Below are experts of layer 5 (counted from 0) of a mixture-of-experts language model. Rows are named router (the router's row for the expert), gate (a neuron's input weights, with its number), up (a neuron's input weights, with its number) and show model dimensions 0-47. Each number is 500 + 25 x the weight over its row's rms, rounded and kept within 0 to 999. Numbers have three digits each.
After each expert's rows: "mostly gets" lists some tokens that are sent to it at least half of the time; "gets" lists some tokens that make up at least twice as much of what it gets as of all text. This comes from a sample of Wikipedia text that the model never trained on. Tokens count by the router's weight.

# expert 17
router:465464473514517476498472501459529478534517502485523505501489508487514509512467491478520502517515508502487516456515542485506486494532494468500520
gate0:454506508500496478486506491556499515529466507510488535511505474480538505498499503562480508518473523508459533495531486473452449500513486523523494
up0:467491473491481502510518480513470541508479483493566532489529461479512456522530490538479528505443504498459526517497503488447493481502482505524471
gate1:539503475483526471541494532503526482520494530534487522508471513532488539556515491508538478443466516477496522505486519507446469507473499512528500
up1:473494509504518477505477527477490511512522472542526426508538557512466477493510523542456496485476449493498529458520503478541470483505473503474505
mostly gets: " is", " were", " was", " had", " are", " have"
gets: "s", " was", " is", "es", " were", "ers"

# expert 4
router:484523494519517497530512466521484513482472521466482462490511514458494473458459449487511490479482526517500498501484524508505490533500525531532548
gate0:438482451543497515487489498508497470502495533489553478535516472504506506488436502463544471489545482532473528489469496480462504497535470516507488
up0:483512487534508523472502481510537481483522501515552501509529484469477504479497504493493461472491480546496533468509469506487495488541489549513492
gate1:449540492534441502504512547503501518522496515450528519528484484505445535517517532471544501501474485501474500534522497506487517480515532507490500
up1:554506538496490534496467478504557494483505485475490509496461498489514486531454482489472520550491542506520490524506502505515500476526469493527495
mostly gets: " app", " rec", " There", " App", " dev", "tt"
gets: "1", "2", "6", "20", "0", "3"

# expert 16
router:519458550463493513508516503469490508487528506495467480490479511495513481508474481527475522546522490508504519524516523484458491507464520478486519
gate0:503496515543498507512510510502485484485492499509491505488481484532511520527514492488510474500549461483491501484493501538498542450522479482511489
up0:480481505522501510465522515509488524504467490528508496512526521494525517471513554543533509472456480513534515478546505484499488552494472479493490
gate1:522509536513510496495504517542507468492500532485567555488453485519488491471483453471499504519509468500507505547515514479468507503487466527504507
up1:507480523494515508484457521496472504472507488490552518518487516508489481497493518551487453514520454529539524519484505476489493501454488515526535
mostly gets: "°W", "°E", "%;", "}", " Racing", " FRA"
gets: " |", "\n", ")", " (", ",", " |\n"

# expert 20
router:516468503480505497523494481510481525483460482485488460484491517485493473486500514544478513497469488528526500463511520506476520500471541506514500
gate0:477514523536491519415519475485506507503520487518474547551499513502471479504497546493535476474505473524493538487508508503486498518526446506520484
up0:477501504519492455478496495482516516494501487504506465503514492520457481501518513495504509484473514507520533499492471501486546540523492495520518
gate1:516462502460509514500511489449537525509490486506537525535539509543511501516489542523493496521473473496482470496511482478494471529508501495508507
up1:522500533514479496502481481459446497489517504458516459507467477480533508561487504496514508523527464490495532537481527492524472469517495478456519
mostly gets: " Mc", " '", " [", " \"", "-S", "-B"
gets: " (", " ", " |", " \"", "-", "/"

# expert 11
router:471479507496530509452519461476500510529503450496475503481483504459521510461505519543479517531476476494505520534528518489547517516490554462471527
gate0:559492483484492479489494509480514499514457496481510537482461490526449500562487505474508480464490495518489503509452495498551511470538496490491506
up0:518521517459492493502505497498477450483531519490527498506521537514528534511502486470521509510494488461461544444520497550506523498481463542507469
gate1:491503532545499520467508534529524574535489474488481550491480499480483511511551509531485548502453476463438521455509505531526502490503500537503477
up1:515481485517512488537537499515489503474482513514473491510506515498507511482538486470543494481509558510530528474470484497523466521537500461500542
mostly gets: " Clade", " Little", " Chris", " —", " and", " Yes"
gets: " and", " the", " of", "le", ".", " —"

# expert 22
router:455479483436507474495481481543486481468481504500482547492527523466497524508513522446502457533518500510518470502516529459491463482488518531522490
gate0:488503484476477458498503525531506487513488487520495507525494478550519496507508533471437501457471474518469505474514489501472543516514489463497504
up0:466490530495479522516473487490496533514519479500498481522488517463487462466511482504523544520503485505476500539442517527497536521463539518487472
gate1:560476519523516495488560479532516463480504559471505460500496520488518526515421511531496484497518491476484443491516498540510484482500488489492508
up1:529513470486495500493504513496514513496534528520513443496446499501475525519505481540459519524455493516524466485465495494529483459458491513529518
mostly gets: " more", " him", " well", " However", " most", " her"
gets: "0", " was", "20", " he", "\n", " is"

# expert 21
router:530458519480496522483524485478495540457484544517496477489506522494493499531505542531480494517535477537506480483503480485481488507515521464439496
gate0:533503557499481494536522485503498473511519527470507535496479465500467524451512470490487474500523473500499460540520503504425509479512484514561487
up0:496499545488497518447501518506514531523507480514435425512467482489482480492498480490481507461490487515466520467504524508499539573476508504506490
gate1:482541504500481466471486523509527477491487543502501497530550487486520514529524502490503484523511546485487481483520486519470468525496488555488503
up1:477504530498502506456507515499481478482503505493513522493523534490530511555502542506468519496506543534509481492525485534487441502525479477501496
mostly gets: ".\n\n", " |\n\n", ").", ");", "==\n", "\"."
gets: ".", ":", ",", " |", ".\n\n", "-"

# expert 19
router:526538464520483507488530527495469499542505504538485503520539503513511512455501495524546510521496546474494454477482481519482488509506512480521495
gate0:561537488490460503512513539528511534524512510467488499493466507449482504482483488490493495513503515493525481469500480487507538495478506490481537
up0:456486541518459512529468524468459514480524494472463469504495478510505525512510529436513493493501478529486504495489500516492495538524481501550480
gate1:486505467531516536451493493524452482497468475473534516476474487506461466516494531498533488543521533492537491524533506474525499505489478476511487
up1:515485500493470538490500486466574514522513511477492449520485476488520540515522521489545475457497463507488494503538486478493516465514504545482499
mostly gets: "The", "Al", "An", " enc", "Ar", "the"
gets: "19", "f", "A", "l", "M", "h"

# expert 5
router:469537471492430530475515512514478505517521474512500467510517491498511464527539511528518514509494480519513513488470490513508517494462471479526495
gate0:522502486482547515512479528521504490517479501488472506487457489477516512536455539492461490508487516504490494543498464484501521485496416504541508
up0:476482472439476533522461550490474482522456501504528512514509512484498485536475528553504504441478497517485515499516496535507514508495459545488517
gate1:530522514504494464541492529480528553511463492497499486500515471486486522528500508542504489525529498484495547543474463497477561512520473515480503
up1:501485529507491500524522486483503525517528492513501478497489497529462524519502484555518490434521482510494473514468494499520492493498483532494441
mostly gets: " the", " a", " an", "The", " The", " his"
gets: " the", " a", " The", "|", " an", "The"

# expert 3
router:556526522470505491524495487494537506508494533509496535512520481510498490469526461503535471494493478473509515499441470517483482504521451518455507
gate0:485527532491505496494475494517503471514486441447520520507502528497473463489519514466518486498525505518482514564538521486526481508529450504562498
up0:502505499526523515486509471484484524453482538529489498497472437502497500499485543508456438486500483496490533480521503491517479523476495493509529
gate1:487482507508501501501478510562518439498551513510475536502494465574458494514487492537502501489499530498490513538502475504492547469510492499466484
up1:491537510484501485507497469522509510522493507465504552480467557436478511516462508493525501561475527501499529502490508510490514526552482520485511
mostly gets: "qu", " acc", "av", "erv", "erm", " tem"
gets: "b", "r", "c", "av", "v", "m"

# expert 2
router:428484504438497504523484492498449520501534501505530457488500493455499488488527563491486514495525480483488489518466476501552492539452530493526505
gate0:517532516539490539454511492522477482501482467465541524503457504523490506501508501550506527486481481451508503507518508507483528498479495518502474
up0:524439505543507494486478519489529490491515558489430464527536478507459522515511483511483515504515514491529505474481509497474490514510457518529555
gate1:501533433505469509498497508538484519515465552489482485502487506517498549528514537518493488496518500501515465516499487477503502500476492537453502
up1:466487513527473537499503522535490446483470523482518520489495485495490499469498501514482553510519494470485483521481525509509501516467517513497471
mostly gets: " War", "ely", "ly", " later", "ically", " States"
gets: ",", "ly", "20", "ely", "ally", " War"

# expert 18
router:462496449496505531486551516491482471487440479482478462500516501494529479517451507500499511517509501508504558521551549489525509511503512505509505
gate0:455530489488484508504509431514494480512522498515537497541477496495519475515474495479503486542513462499503498538509481496477500537523472478474529
up0:531481508488498530478505491478502482504559475476528479510500529525475518520575530496492470484529485493528542483500477493477529519500514487543492
gate1:526442443475510510460457521489544543513511484505470527555520490544527489510530544514499492470500498480515496475531523531489477509464478502513505
up1:497526483505498500465487557530487514491456475475489532500460478514499518504487463470500475503513504511504537526505524499483506462486450527515479
mostly gets: " =\n\n", " after", " during", " over", "In", " up"
gets: " in", "|", " to", " |\n", " on", "In"

# expert 9
router:506550477561499554454509531524494488512513471468485501477481498480470492507468524531478493504532491537504522460534469459526517481540518511504509
gate0:502495585518520483490482479510492524512471468478497527504553493521439471500508498481520456434495511521475497509523518510506508514518539484503507
up0:488483507509536513519522501494542491495477485483529541513548515506434456521513491450495480482461497507507479532503542494454527506504508524504502
gate1:496511531529531505506510539472481519535473505502494536497468431498509477509518474447533502525509520510499506485519512494524501486478497508540501
up1:478476458487478511532496510526541477486492465534568484490511526467552520482458477526488493530535477559520509557491501480472492514529506510496523
mostly gets: " for", " of", " from", " with", " as", " on"
gets: " of", " in", " to", " for", " with", " by"

# expert 8
router:490541500527517483522474471539546498507521516499498524486473520486521488548507533503456477513469522520497470516542509496535492466465510509456469
gate0:520511515493499515489497492489539506532507482565488459515464486526460537525460473525482488471492457505520521503518474516505569517454503504512486
up0:472528484484510536500498482491508547503513493487551495501474515510519493460493464520524504564502521489512449503518524480509433547497516503517509
gate1:515498520506485477529574485527504545487476566468504473504525516509484468504474506493471465517492505485491525487479545505490513510474495454541501
up1:474481431465486503518500515509507474498458565477439499513453494524475458509486494472509497524512466474465492533489524539491515509455520530523488
mostly gets: "ated", "ted", "ing", "able", "ating", "ous"
gets: "ing", "ed", "ated", "ent", "ate", "ant"

# expert 13
router:441494458482460510480491489488479496510525480516534473481529502493531501530470484502501510496531539509508448514518511507490464477493506549505523
gate0:482474553526510485474496477491489519471527525523468550499497501528474482478487493505517490509504489510516517483511513476485537470537479529460494
up0:487472524497473512503486484496519530490488499518497492541461510516495526493509516532491488529507443505538510504514553495494504551509485501426489
gate1:523507491535486477509483490510468542518497502489508487549524451500513527488518492496534528548477493461504516476461466479471494493471492513516511
up1:490529521483521474502521527537519475501459562464479558439475528507489491466505501478491498466501499518530552491495490485513474509497496457527533
mostly gets: " km", "′", "°", " mi", " million", " sq"
gets: " ", " |", "–", "-", "th", "."

# expert 23
router:478493519488437487512466484504487518513466517504485479497519481531514538495531522504498513533517517463530503509453474502461515510475506506491547
gate0:503462494506499479506549500449467483455470475455509530475457482485499507520522510478480515517475512529495484523500496480493530513492543483540514
up0:494533505458459506490478495489465537529458536490530484495494488502500500509497523517521540471536518506486494469464507498497495500504525533481501
gate1:449550497508503496443499472550455501464490534488471507520452493502518511527495479495499481499532536490510499510472463501531453476511516463509499
up1:476529500429525529493519469485473518565495473522483527484534525513557524484521538483525494446484499504491498460505521480518526515484504540522476
mostly gets: " H", " T", " R", " J", " Sh", " h"
gets: " R", " T", " H", " S", " L", " B"

# expert 1
router:543549503498528487496527536445517494479469455501512489509463511547517527466494483507508467438516495496468478523535482517510506488470456528478496
gate0:442529480493512498505481537505509506483461513455461521515526497499525514468514497492486460462510505485480515533556504501531491521499480529469485
up0:507466504474489496522496542439536514468503526482478458504491496463501455513508508515499501441472504520492484521500519489488492517545504501496504
gate1:507506502469499565494532499532520499491488469520502507539483455514442479507483490511482476508542563522480501498513506503539507491519506527513504
up1:498482511469508526494470534481490489523508533504468528481519452540494499473523446520512523445504520505514466503460541514521516541519528505505504
mostly gets: " re", " pre", " en", " inter", " pro", " sub"
gets: "or", "in", " re", "on", "re", "ro"

# expert 12
router:508524517531536484501503507522559489508541553524489532492453499523481492511502485487482518546494487446467494481498483536507525468490511487540465
gate0:511493508461492471467535513473488495466495504470489516496490530465486508498511533484490491495476493535505501531514533517484488532494533472496432
up0:492553509505517463500475482523526522502488538490503517483539511481463494485507457521488506493488499490480496445453464529531480521514477464497518
gate1:478489498498465480509578491502519537535513494534502454484489459510483499486499471498548501538519486473482555460502484483522474482524524475529493
up1:516522481486521509467524496499478502453542522531506464496517486498509495496444524483495509553541512489467507482531534491496512512500529492491519
mostly gets: " rel", " direct", " further", " third", " sold", "ensive"
gets: "ed", "ic", "er", "l", "el", "est"